Weights of a small mixture-of-experts language model, trained from scratch on English Wikipedia.
Size: 14 layers, width 768, vocabulary 16384, 262M parameters.
Experts: 96 SwiGLU neurons an expert, a sigmoid router, a shared expert of 512 neurons.
Training: a variant of Muon for the experts, 6672 steps.
Below are experts of layer 11 (counted from 0) of a mixture-of-experts language model. Rows are named router (the router's row for the expert), gate (a neuron's input weights, with its number), up (a neuron's input weights, with its number), down (a neuron's output weights, with its number) and show model dimensions 96-191. Each number is 500 + 25 x the weight over its row's rms, rounded and kept within 0 to 999. Numbers have three digits each.
After each expert's rows: "gets" lists some tokens that make up at least twice as much of what it gets as of all text. This comes from a sample of Wikipedia text that the model never trained on. Tokens count by the router's weight.

# expert 51
router:481513488525490488520476508501485477497503518493491470484524464460513462498521498501512536463522487487523521473500505498506506498488516480533464517510520459521501525536493545488495484538471501495530525516508500506499518469483475541509501500483518471502479540487488490461541497525494497523
gate0:522526519508502460535460483465537490491488526533555470498497531475508467503469481525531488483481498544458487493490490561517516480503462524513430490482465508473463466469526541513499511478462496541446501443533466530496451485488516474488508503475474486444490524474504503508515461460534521529
up0:516515491519474499533530484546473513501540474500482505511477503523482586504487478489489507480467525498529558492500466514505516507508536501496539517495465489529513524500488496482527492489530544461534519571485487499522495493507497542481456500467532546492561498497479540502477526527471470508
down0:490487539491501567461484496508484508501505494546520500532496512496528504477511477464503495478510489468563538495542536499503534516499491490491468505477502509488465495485443497466476499513488507527485482484504505469450495480508516519523494478515508509500522503542502521519440523482485454530
gate1:484554507522524448459460471516489481482541531518503512481501505499497500502474492534506519491469534555493507509487512534502526482526454539483516483553522519508493502454530515477494500497556521511532474485475533502493530496504542493473493515518486470512507529510523507473531494482528550535
up1:506508512536483546499545504469501481454501477497491493517509504494464527530498556526489515467506514475538548543475499513499507445506529470524518531502483532471496524465523457534520537500506503491526504515518513492524513492567426480468479524497497535506491508522457515488534520496534492471
down1:486486525474507503518494473497493518488473542526479496463454503524533525505514503542483498488528502497482507524516508544526503523469473476517437529516557503499491490477456526498491545479488513553500487527477496506458533473559487499519510500499548485461457529447466499496559495484506565481
gate2:479507481502538473539489466532511499501525479514499500528471482533505480515503510481543439476507518493497524540470530503476533476502506497548487501492455522546492470508512481485485504481508564516509531466529515445507560489552497546501462485476503496498518501482482480555498539493514520513
up2:459466521499518509500448483484476457535536476489497470520484489531435540467491486460501541520452481498482500553483492493447478500484496484478480461465522510539483480460497494477491475493516457452515483509509534473518487449570497477468505543467490482510516509487509504488498510484502477555
down2:497444463489485489519502470542506451472509422496496507520545461516488487491503514453451478489474488470495496516458451501504547478514494483502469559471519533506520530505490496488515514520491538501528525515510459503491526529513480477509526475458452526496521502498503454520515542498494489522
gate3:478464466515515546479495482520521485476516512498483509498515490486490540538510496504449552511483535511504484503520500475496517501541540531515467538511491468556506529496521562526483496524502504509517510491480500506523474500455506497518520462493507528512540486495475475470540523444496538520
up3:475485487478461485533476476528486487528493450480499505477516468460500530505495484512471513530497532501530497501537502509483498523559494522471513502488532503529489481472523492519529492560492492517534487510445556550547470503474489479531500473513488503506495501450499460476457495474519554449
down3:494516455527485466515477525468474487508484501479519496483461485485458490499467487487516505501527481524498508465501520482474501532494458497494507476469481508495519483553536485566542484512473485473506485485520525503493553494525504493529542485454463506483504466469513511491540475492461471476
gate4:502520548504514484483470467525468495470509510541508475482526508521480505481551485469497505482530534553509463488473480500516523472456458506547507541493494515470515480444503486542484531548480471475512492457531464495508514533506518525472520471553486484496494499533555466460530490483457489508
up4:552516534496463465519475459516475495478512546509519448453509490494480516490496498503511464482521527503516467509508497524498520508483532472545561510494507508447507464442509514514510483511489450507468516486489462504517544503486441547473509443568489462520494502518491486481487510465478507471
down4:527498514479493507532544461482456537493462468481523513517527475495524483514526494510487478496501513489505476520489500474469529506520490494538504468524512515486533478525488474527504499515506492489517503535549527473495472530457495492506475473550515532497507473524494491480496501452479547489
gets: " ", "201", "200", "–", "|", "202"

# expert 63
router:478521519495481475482430512521525498464498507486457515486492502533517505505508533488466497507523504472489519503493515492480471479474498469472499489506454490480517505511474519510520533513522498501544520497488456489521491574443500556517508539536475491478494529481436475492527507462461491554
gate0:503485531524517471509528439482499462529484487500532475520497516482511508526489521547482509486532488481471575506443510521460524519537532502513465486480544523490519458488504456542523515495538498523520531512488508487505471512508496545542510504535494500508526520497498499458507522507487503460
up0:501520506475506550518503539515503524472513512523506466461477450489457490507534498462495509557462524572523478493492484500498464489496471498491498476460455504517481526486483512458500466468496476501488473511472490475493480507511494490488486533459487525520516465492457479512480450460479488513
down0:519485528515453492467539521531480488476520510491514482456493519506515471471528527524509538504508535503516532493501469509523486523482472507513476519544488506468480477503500533478513472512487531532470494503544516511515424509465490546452494510519470458460524539516511525521525511467476528481
gate1:476507522470503541488477544501508519481542526507489527497488488519555504522492472443508480512467476514463515491453508530484491518481517479476496498521487479510496529474537513511503544471523479473499506486547501504515475495480524521484508482482456488455513498501490434500482458495510494528
up1:481512556464513538516494488486512440501542524483517498512528499494533497535497540486477549447485467463436540506516516500462511495517474451506501497510454527529530505503504498476509529480519507449527509489516488484497494501499498517513479497489475482452445490504493477503523537442484533498
down1:495516491484522511532467486539491461509514511512517484510486473518452500515501460483518457484493516531496517463491507481511499523479505506501484479476483521498555479529488479517478466509509529540491501520497534510515505508532502505487494480516514521462491482461563480510501455486514524487
gate2:486487495475513480496501480465492473474492513523489515488519507521483491544516506472519533524471525496410523505526487498507486484511489530486481479513508453516488502531477495529469508504456458534540531508544521493506494477505501465503500530502522490538501482468490565536513483535522493507
up2:510469521488473519477512516488520459535485486483509495487507456534552482444525494537469502522542477541532469527498521519530506570536537512502478509524433508442514518512561509510521490460519518493542494496493466524571488518502498456512509504460468534493497540499509519472480540491512500499
down2:519496440570479497530524459507488481454472501488496535521499549526490498508527500481462535513513514489513513507484494470445505523551494487524482510474501503487498523510491516503455507516483510496530463526548467513445504475506483504486500540475480528507473515471480504469513489513501500495
gate3:506464491529520506534435485490527486483488511487523496486487512521487516497466455496482479489541524460497509508523482532516488467473479465527539488520468496486524486473479549484533508497512484470489505507509514435499473517523508525480482453520494503458585499540505516519528513546465518514
up3:493479518495515459536443502430503499503466565486493515510518498491504489444482526460438486515536517516495509477486510495477477517504501477500449506557521466513503452522505498503527495540506520481472478481504542500481502521468493445494475492485548575520532498446524503512470479512511499479
down3:480523518536470480473555515489476499493410508513503542518463521476522535493477501459547494524470523509484466477531477454502481502483505484530503530521488497487503516472545492558460511514488494506508501498496474479487501505519513545477526538523501531505504485488492552494571500503492511516
gate4:498500504485558502542493529532495468479490522458507522504500510471476479487503505518504559475498495472493497481510486480474474507517480471542497473484484511535474511536455492445497514474474499515503492473510479469472487528502475507547512529488475453531563478494499507466491477534487499453
up4:482474454495536502518480458488526483541515477476517515529504452540487512497528506470519479504490478477482483492480521535473488484457512496490503487512509508457474492489534504501560484519560496516503506478479535513462488504523469527496489484513531497505506490500478509514538501482526483502
down4:544523460536503510485555509488553509532507460486485518510517509465517479511470508500466477462490483530492525541505487491563481495493490523506473480508506459513489486458474504493497474489537491501506499474498541514507517500510511540534528508487516511489561522505525512478524501518497465527
gets: " ", " (", "–", "===", " $", "_{"

# expert 7
router:495479535541502488471483486503508494536487520537516478506491518522514484485499498472499516489538497534528467486487496497495472462504507533551489530472499460499498513500480501503509521498472500526484474467491472542516520548484532442475510527477504537475461480499491535484514507516469538444
gate15:495493508500524482475509481499519497553543509471494524494514496503474459516498516547475493469529490554512535483554496515484510536508480484484469494513503523487495527524531472487499567545481537523505485532501496510493496508527485540496490475478506433525508491501491484542489513446512511438
up15:500509497502522485479514501487532515519529510472508505541489515482502494551511501539473463525492492514507514482528494528479524509513504496499481501498526508476523505462514519501487545458532481529500490467503480486490503496464505460437499539504538513522526495470509536505514512505531476463
down15:489479548512524534508492502466529508494555530503500502507437482524511466493483476520479501495511490522497552487547492445540454491528480497494479496519524464474480535498490517486543532485492477496491526532483538517551545552490490535493518528505535551447495525494515488501539522463494492470
gate16:527499484514548496496483501480525498525490505498518526461483442465521529506499456511513505497488540514520482481492504524474529520472507513497509527507513512468482483458518499514515505500505537517437493461507520566524486513538529472495526509519492514477535517505519523493502479522513512518
up16:532508490506528477517496471479523465493524482511493534520506476474543501516464514484487456516500522483525510507523491471512520476491461485548479527526502502514503489498509470496477513473510518515456528510546506498542504510515518491542509518498510535503495495499509522498484522497488567468
down16:522478484561526480518509465494528469516469460501502462517461530479501508484528476521466474523484501459484545480507532529492508523520507478496507487492489503517509478442545515470503508479551469539459494467499515488503507487497484507515517482487501468533489532487487431509447504536521492522
gate17:514462501508504505484465438510514495528507539487480512510473499502519537495516512503519511478420531492500561472504487517475520516511467489485520532463474526489516512498531523513487505498462475498484525482539487527501508501480530495498495514519482552507469465529504521503499513458510499531
up17:520479455561510519537475486477492499502504476512522506508527500483513458472462528506492486540520541501479454502499522480490495478497552492508519456523531514502501497483481522481511500470470478476538466484491516485503513512505541500514503484493562440512480485458463457555495521554529486492
down17:525471514527475497515538494483472505497493509528469507487502526523512472497452484513477472481513515511470473505514535496456486451510504495500496500549468486533489481500497514495471498497476499521498492454468552532511511503498526543463474492452459537476528484502515488507519488547545504500
gate18:449500509527489448512490521530518481505499524498471526451520523467491443449526514480484498501485535492532498491498476506501508475541514540483517507514490547514577483460492524487452483493504473539527467492497492545487489491515552479517502461478479514525478486482479504502495497453502534494
up18:541511470490555525481479503510510501515525479484491509491509462513490531503489482473519528514492488454430473527465506452487506510486471517500575506495525493477495532523465503481516505465478506468486476523478524499473497499480521531549514532541522499504473476499513531528478470539487533515
down18:488530513529515480489497492511498516477556513473505516508524464491507483515484509503510500507526473459470506527484463470551510525489467486485486510512521533497474514455480472491502497521521503512531495517508538524457467492528522491546493472453454496526561501486555466531515467524511527491
gate19:498491510530477527506480497490540466473526499465474505523506487516493526523456518493510481520518539472500495494478512493460454476526504462513504486492509525495516516481505493482498517490497529510513507477492471505510545494484519497514455544493498510478504515482511515517506485478521492503
up19:479499518493485507482493466504489498485522521519491510495500509510512514514486481470520486504494522451497484485476517497449500434528475468519513469492497526483523513489524494487507499484462500507501516483464464519513515517477521513512457527473504501474497566486506486501468487470508486514
down19:492517528530489476538504512512481466498508508579481442491508530486580521488494511501451517492541484513535485461521502489528482476480462497480433470501510507543513521504506512533525511520479481510494509538525497510483500477496488475488479499459544491475499498479509503506454524476499505490
gets: "1", "2", "3", "5", "6", "4"

# expert 31
router:487495537479525495496492534476519507477491499507446487505544524518502490508510481495523503532501521489504520484520479524534536489507519529509498517517488512523513495470513518525516518540522488489487475481499517512516480532474543511488517492480495557518457520529554502499486562567501532527
gate0:493536537496483505529497496489517528522517535527524513506479533530511510505504480502519484453430496495531490509480436492471531458499530556522515500497495513492481488509496488487512527467476512521509476448485489493541481495466524485498472460485481516499465520478565505497493537480508497510
up0:498499476501487488514500510540507468490466491504539446504497475479522524507496470543511512491485510515512453490475463530508514490518508531489471509518553511486489490537497500491505492458486525438504509523468505470504526492511476519547538512511487477515452478510473555495515507517475499495
down0:486534506481536500468524508484530493497476508537471465493524494511496520471494486419479497509470522493528506547507480449496504493485519509561465501473516497547462484492512480457516489432507516498495522501486510527494480502507509508534449508481499499512502447480508476515523489508520478510
gate1:477537472508533506494487531500521464506467493500559521480506550486441514447493458529537519466476485490471535492523509509465484507512485539505491511523488553472533521513542503481485493450531519496471497500482535496495551517498474569507524490478571511503508504488492488522512498485523459494
up1:494484518489484455531547471488461482458508471499527484483526473503535504490456507506482549453493507518481497472552512494486464497530506485496470494554504492441468512506506521530489516538489451495499544462513499505450444454512517474487517505509494503526561525517502492491522490546462491499
down1:506508503513493514547445460509477486510496509492513515471520488520449473473506453493521542535488490488509524512460511508485507537497471465516476533470471468515532515503491487533473485524485548544506508503487505463504487480515472495494532434473484495542530539520522483510481486480513502503
gate2:487500493498474486460487528503481479467485523484510507451494488479480494466545527503517467522494542489543495505537506497522517534515512513483510466503528531508538493469507518503499469524453481516499495492512548494476521497446506465481494436516482506518501532488552535424486569500492509448
up2:515502478494521513534532487461493507513484491507516482464525550442504493488476498476479524498515517510490482481512493538486488509489495535491505510502473470496469450515481499459535554486507474501502493484454476499522514489526513533472534490470474502470446486525476491494467504448500520481
down2:498490459511501513458459499470506505491488492487536488479468525466525487500506466483444482503504469487476475522466509529489488516459500495488506501442506526538525463496471493461546499471499518496536506479477479500547542494470520508512543491498490537522514517521474493498538507507509502466
gate3:519495508538511504528467526475486505526503458484533496519519520535504472507499479505526494503529479521470541504474519495503486490534525537512479464511466495475517496538489538483486488458477486500522469512496483508487488446532566503511521466500493517514489512468547505482452522514536521515
up3:514530479434481461473509490451481515503469547497505521546479480513502499477540477506498503476503531529475516522512501513533499514480480446491473486524514529468508541545496485499528519540527534489466504478511493507500550528478531466486485543480480511485515523512503485486493515508473475450
down3:505474564523490468479511491504452486524538464470492518514483473484480468527485450485492515519492513506539512497489533528477517441468492524513530516517503460489478534468474499489465501517501495507480486480468467559534473523442488516490510514509509514519517516542471499482506499532483500490
gate4:508484466512523509502452506491498511474521435516476500502469482515479512517537505520542517451495529514507500517520527540489490510468483563496481513523495506513475463495514469492493504491510540510571441501482523528494488554481484488562499506509499483525481451501534510524498485498538515495
up4:499472519513501503525532501485504500533516557485504485524505521476530451455447480452481493504476472452527472490478484457502466512498483437478523523510490466508538544508501536480488491487475453482447528494548501483491519439498527484442537503468494483488505539481471503499536533522455478461
down4:485473483548462464531484505517492470471483501490487547550531491520521486494527522500466526504539464470445499523510491491562476480501477499519446502491510512486495496492514521472480524526523507500505478486493486497501497447494468517544483500507495504526521533494479550513450492485525499530
gets: "\n", " the", ")\n", " The", ".\n", "The"

# expert 17
router:507506476545517498486514472492496502519519494460450463536532515454475527511501504477487509482477522480493483511487528513509535508481474526508507523500502462488529511529471523471514509505475510491492486487476481482545498523515497501556469507489490514502453499523504493522487496514507527477
gate0:470491500483503489517482522494589525521484531502522503504476490540495515474541483467495484488492478447412459514492470505488498514520488511521535550445486526443498482472482497484489541503535502512513471510497476514500453494505477512521524511544456530498477491507493472512531492526530492517
up0:511539487496482484520525463449488530497500511500496510468548517504561513529497463518510500513509531530551525520522464540514477534477528497464509517449485454505565531478513512494519528480502501496514512475474497512483544493516471531502467499465513445514548570484465518493522502481469503489
down0:505476512476480504472487538470530507497467490482529481521496505491508539470481455469500517502489521492512505523538511483540515482543509475514479489506508513485525487459479479493533511486501529478545493502476505477509504465479500456525466508519531550506520507511499515525486485529476444522
gate1:539510518551455486490467519497544498512471536485500524508476499482514482486496496499471499450491555538468470499541543514514538553493471496483492454522488513484522494491506490486469510498481495507530517511493505509500462494484493508524463471459489505434534541519490508483561478468539498519
up1:477539518528475514506490503497522483517494537454545514510504507550501475489480476509447481471470535509498469492505538503553577484503480554461511496459445522459492502524507482513462488515479495497499462473522522526498493519496507486523472477455509489457503501512486505504522500510502503537
down1:529524476467535490518532485480517483506462491501494484566537530532498471511528508536536497489475510476492463539497522490527525505471473507473509496555471513527509510500531490554451503470518495508539488499481507507456520458525476476461492511494500476492516468512450510481482514473496502523
gate2:469514532474515549466495496493526495541543488482505501544507477512478472527518533484509497484521526467467483486505484555467511489484506523506488501515465479515500557525501549512461511493505480529539488452517522518533472510537508444500481510516516509465498480505512483524524531480452499544
up2:522505518506529461518493492507498547460479477475533525520515519503446518500514529530508531500486499504520497463538506478557513481508491490540518527488491479478477484525491508476512488480528523474454503483496446508455536488454488526526525526514469498468495455465495458473499466462480520461
down2:488483513531504492500537536505494541523478498526510528507521549493499533529510427494493473505572477530563514519502542499503490496464512501441452506535463477511501487482503483509496491497495506512476526524450484537507509495472479489469553488543503507458501499510513477485494506468469467471
gate3:498483523508480548509487518496482502550511547512520527531482478496453487501468517481503544507528448536518492536526496453508460474500503535500486492481477496486480494499524493477484484525520535537513466488501495491501465512539474502547486530493540510535535528507527517512492486484502478508
up3:519533477473530491500519453505518548448464471537480486511492533509479501497506493524537498533466524451459497508485493549481494501536505501512510514549551491503505511479493491540484490486515494453462524495518501526479516466483522542454532506530498464458496502483462455480482484522510561478
down3:503508492520511521565512471444531462469510518483464480515517488494481482538507528498534495482545478454517468506513449482457525504524488475481502544493463482521493525477555457494491466455520539505491490526484498508486503495526519531483513504491537559492538514488509531494472479497517515518
gate4:514517487577509495513521447527500474501446503476513534493513488509467525509493480527521511469494531522515497526478494555517479501490549525499499425517506476514515476463520521559467493491485492537468511503514488531501483495553418498484510503517493510518504466505557473516493487501492509556
up4:470527488581537521479494476509518496502487469507472500466506480488506530529480493503505503443484490516511509491481520512486512490491529496486475446486492483512511493458513488545471481495459505512456483470465492547548497491525473509495472463482516526494487463534523491527518499501459473538
down4:467550528513501495491474519549521481523503493491519495508483460505512494511460466495528500499516513502514484516474570463555506494477518478520501489453516472520553459479511503468477496482483531486497480523493459510459505477514515498469538499456519526473497481523502496474482527481494512520
gets: " |", ":", ";", "-", ".", " &"

# expert 44
router:505493512425494496524482497484476483511549513480487482519479490508513507479496506485487521541528490468516531497499531492488469506502471503534513467508489502502483474526453479519525474493488500520514512535487476505518519476504536529524487479473482469508497520517519479548486552449503475527
gate0:529495524510506484541497520532497496490510484506483542488460527498544480511472489531483481467504516500538526484507498485498527539526543499489458464495504480506499506497495470491460489489453469501500497507525480506489475486485475497508480447487493487501503522537480484489551486492486516495
up0:490475467517516506432512511493489496527479523509444528485536490465504552504489483501503563524494497488477513508511470470549507551441536508524533502483463492516515525518474506504499488502475499479495466517505532501526522515544444542541515542490482471539486463502461502514538486514516498470
down0:519501500537504518517516482497510514499485463506474460483482513470530484492499529514523487524473511497551522508463507441467479503516533475476517510485468519469495519484528509533518544497512485458466488535478569515502532529489496496448457472502522529493502453534484482486534499489474506550
gate1:507516518473500496499473474491514509498504487502552514535518487498486518489538533515526470562487495515464477529496546506485488506491470492494473497551520528521546477483522492535509448471527475479478483521497491539453470503513509510536498482504478520496468469455498482502457460503477511496
up1:499499508466501507510489485469516500506514496493536493523520490509512482496549534509483480543501488508450471534532487510511497481505492511478516523502497513510535483485523488503529471516494500535482478517525521495452494488514513477502549487523492492505414446484503481499432503499470506489
down1:502492517493501526458482506504504500470538554457524448466451523509515543500445502535498471466466462507500501456516472479495515501491558478540487531505521524488535503563507456513478489493511501486492510491519490509459519520552494445490530516477531530490505508524513540542511527518454462487
gate2:494503503445550475487473496485488529492468483468483523490464463511480509537524514492511481495507481441527527505490481449480482474518493503509521480460463508503484560472487510491492475500517515460493473550548491500499500466502470499480508517509484515538499498493483517500515474506489524536
up2:490519518487489490473487492497523522492482516483503517493466487527494496551505499511524474519492460469543541468495445506482517534515481484495541506443494488495499545453508511488516483517531511494466512510546535502502472519487481476477516498474492502528532517512500528516505519481490532471
down2:507497535434490520479484516511513512513511494522487539460490484524524551521535486481444508491491465460550536461512540491500567475505491459523520476532509479444490479510507502505525494529509526523511448533469527503471511516477504477488506537506511493523522534524444497511511514474492502498
gate3:487526477499516481478473533528474537510530485499476508479535521462486569488464489512503500509469528470500507484510486485468555467483473537516518494469514471506474481520490518488537510498480531503510466528472483524514494527503453502458463461492508518472437532520466511489500470477460438501
up3:469482472506494509510502505495486479503463498485501456456470520469528499495476491557471505473482536525505512496489517516549542535482503487497461483493513514504554480520489515517556502505492516477529487481468473493470532499461486482533526479501490490504482504504548501494512520513482477520
down3:483520482511485513490492519512501516513494481490481514494510498492522551472543467485571507510489524521471521499500454538491522500507535511454525494480469461486535496458464510512503526485464479494522447507522529505459501492529468517501508495495573518479486526531475505484505453516499466507
gate4:484492477441504450516500499522459490515482509488529454543497516506489490494521527475516491518502488525510513520496528488507505517501482474508532488507511547523522509486460467528525529483507470538487497508524568517510471535502474498488489528531485483522459508540512498502466499499507513483
up4:521510444492549480563493499519532489461520523498519518520499499553507516506503488514519518500527479509533516520499519493485465486479542449524527491501514527520473509504516512528511525510461461530467496520537528460469500507486464463508482576529484517554505486488514492533510522492499493473
down4:505510515455542540500479456472445491521522461543513478449532526484530493488500482551513513503542496452539447456521510483551482480503494459446512529508527522497509483526494488526521536510502472464559524504490535492500480511525492460495544474476496544497496557527527499478517469530503508492
gets: " (", " ", " |\n", " \"", "\n", "–"

# expert 29
router:466483450467521508529477503508493471508497477506503455535486533508490498512512476495538509522459479477483518487453482489474519506492533538557538524496504523487505453461497521523522559471501477473480432443496493485479455476508488541456507469475476510484513497478510469441521489532473514507
gate0:482526506521524537483495484528462493493489524480469467520507462501534481520497504521464546504494471524473493502501449521507471496531537513500497471479494486499482492513511495498496486506464532464498575525523489455513494489487486485516508522535510489444491464474529513552487527507506484504
up0:499487437465481486478498537510513490462463492465497527516475515518507479490434473499484477496494557490448480494518480510508478543496507495551520517491496493508466463536511461531470484503528489570457485478489520533469508452520535516523479516476480496483513495519505483506505475561463490566
down0:484519504508528519516502505489501500505502503459527486490487483510455501489505486537470502515486509550478507486539516500476510531513510447525507481542524503493515486523495473469506461492501507468500511492440550517514509462501503484486504492518460534517511426484497528492500507506545497525
gate1:482512490462504482512476527542488410534455505437525511459475499456504506527518481552500484556520509482502527496466510485498515476505483547509496518507468495489470484498496515523517498474466474519460488435530472450525470513535535488497522491457505508497515519494496491503477523493486488491
up1:489469481515497476497463495507460502481524476521461472542485513519491527515461516494512500508467521469492521522505491531519470511535501488456549536509469509543537500485498505492505513502457515526464517553488482522511491497477453483525468546488522517501486518538481477483479504506483521516
down1:441489523526553463466494525540489516504505501468533500555481493488506526543524497524470494512508536518471519494502473464460548499510502525486504489541500471541505465453519486509485496501482505476535484529535511535470485513477551473508476523502520479458495525505524522476490490467486501515
gate2:511485500496461495488515527535462471523468506541523494543480486499533487535515485515543514496519530474459532523480516528450538505483455502460509500486462491544510483509504525460465509512506507491532535536499571485518471496533486542522499528491498523472529498463495482534493518494480525511
up2:522504520490478515478531468495453504549502512522537473533490516451481501541487508523547508455451480490492519530505537516473509485481493540484511508532482502513518511524528528458490535512488515497501514525520536522466467530480501505500515466524491484462510524473518446516458504523472548503
down2:518532530480426462440499539503475488549496507498494525512455544553453468526495516485506465487482509489468524466481463482514483536500546514476513516509459507535530511497489505499502528506525489507499462529517466546497512456509503475430507467480499492453521516502510436537463510513493501506
gate3:459489484442488496521478526482528490522481506512507474542466465458470462492497507491526484482502474463516469493509486515506479482512463511486512478543509479514481538551541522433506524495496489505496504538528453470472481528477544481524513458507533513500524511469538471509457512500547503504
up3:516477502520526509516542506519482483514482481521527515499540493503517563525487523495511508506492493540471504506450508532494497535514547489480490514517516510497492468451467487586472489496508477491521492494449505516526533450514443557505495549491522505492472492515465525451546510491448468456
down3:510490504536502504502515494524525485525487504429513492557507512495518494460507515480450548482478456492509466499503481497518491481546498477499453464512469496509530570535550473482501463478484508444535481502494499527481512520465508499492509474490509490449432502544467504509496525506512483483
gate4:486481456508523525459494510539506480500503494459497461464522534523525544504476499471510482489485499542501526443474480491523548497525522518565541478514457477475523492532525499527519500503541485518488492453450492487469515491517450502481481488499522485551527558475450521492498461523432490531
up4:528486517474492492478519516488495485465544477470507491512524531523480482465458500486552461484505525498490497489501481474498508532528514462564551515476513511500518516457523519500504527479513462547486520477545504495504495536518461465470504543499483514494514536553459538511540531477503474473
down4:533493494516505518556483509527511493516519512477531535523496494486485480485506511522528545513502490469469540498492502449522490516506474488481500514484492466503480513498453529477506488496468486548463521497472501506530455502465491507509509517499476510503493542497508475449547475486501487499
gets: " |", "|", ";", "-", " Cup", "″N"

# expert 50
router:494488474516506464537509507501524507535539534543586514474463481517472474482518432534518498555503485504465522488461490496511502501519511543510472510504503499473509497474484494453460489519477528465480495497521527528519450519564518527509452505486461539514539503483505508532482509527516495504
gate15:469490520508463474512504505511557512497451500515550504460491546504460527493531475519479517535439562520506475480472451497479473489499524508530511467476466450464531504478479490529450513499506494528494528468502477494471477467522504539455525440531512519475546503465490522505484537502505508503
up15:495534522450552499517477457486527492444470525514473510475565495498504529456459461481509500494483506516495466481479551522537489491510481462497514509486494537545499504483452494551543527495523491456504435518431485498514507526513548525480496462500530517524524501512509493509510502537504482524
down15:512508560518532481513519511513496558491481467462518537497522488491483486505474501471463494532453515512462526520463507506537500513469487498510510465488462496530467495486514519515521475486460534458455492457522491493491492475500487472481508489518492498496486449466491499531509498511510496473
gate16:522505458499470560488493474484481550484496537468471480471479510500514562505502482527469480490495550517519532493448526505464514479477506451535517517467495472496488515433518480479514487491504510486521518527508507519515462500470489488464464531504479470531514470502529517508518549500508488514
up16:467509493500517496497498508505465485538509490539455536513546513522504473493529489506517462490491501500506512507490506495543498481504490504507481498502500545490520549544538511507519488499491487491506491534517543482481501485496515524485479502493487528493489471516491505507497489501490521532
down16:533496460507489504449491525468516528497506500486504526497473524520492503534498477536478489509528490541469469485508499504458461503471474491495508510539493552479516494483483499502533490533526504522490496503455460484540495500497488512493492475520533507500504512471466481525501515489527516522
gate17:510533461506486496520481556520504529489448456459572473478511486527461447496461416524524502482489546557471543489478523500499506481535489487505485519474493512477482486516540466499493519492534497515492525517498533526459475504511536510502472480482491489525531519479486506549483505519498535537
up17:460475494496504483498498501528481473494482475544453514510480532512532517527513493546528481485480473505523502518473500518497494483524502491486504525516509503550546486506460510522468521446468545509486513473462496466504514493499517511484510472487481493497435501457482466490485502494528483473
down17:478501450499517508510494497518464479533504470495516503513507491504482497466535484527479503516533460495466499509492529508513535486460501498507491498528476459460466478512513528471514510516456501476510497534506500489485465549498483526494524520507466490469547504493498476544495496481492546508
gate18:471485470501440510500466532504500537509525568506481520467507480529479523517473542471508474504528505473461483483513467476526509449488509509517488494464520516507510492564508527524491517486486536492535494476528472504536464494488560489492470514512491509482538520475504492540491480492522522512
up18:522497512482510464556518532504525481509499485468514542540493523476541484468511522501496499516530517517505532534514488523509519529513501484476536519531478526520479508503492474506518506531505465476499504484487545462468562485527478481475546488495489486478481508500470511480536508505500504488
down18:514542482474495474471453492485512500473549467487518497506501486482462518497514518466495511466474504496495499521524505496515502507525501505534507556518521485502486522466451513480514494480509500488559482474481504498485493552513470525495537481501498513508480479540502519462455507505516491496
gate19:497516515493485497481530506526546491488531531480468479537525515562475493512568509496488514515519490495556497513441473476489514456538533470488524499482511521460491484461455504477490485524529500493522541459476469524474471527538529472512468486488498511481502477483483478519508459504509511461
up19:503518549512502485479483485534494542506477484496566517481514520483528467504485518528523557505507458462479536494500509489476524493506475482477519496515521528493544535518510513484491463488479446559503472484495477530451530498457522499516499484493515533491531513471507465545493483495518489493
down19:481500508526579487555459502549502468492511486510526457495464536481505500501483517522531522510515465462521484491461518502527460522414502430516541548506482531485555492447507525540521481552474562479470491471513493465540532458498453510485507478524487514503530460507530498519502514473533511489
gets: "0", "2", "200", "3", "6", "000"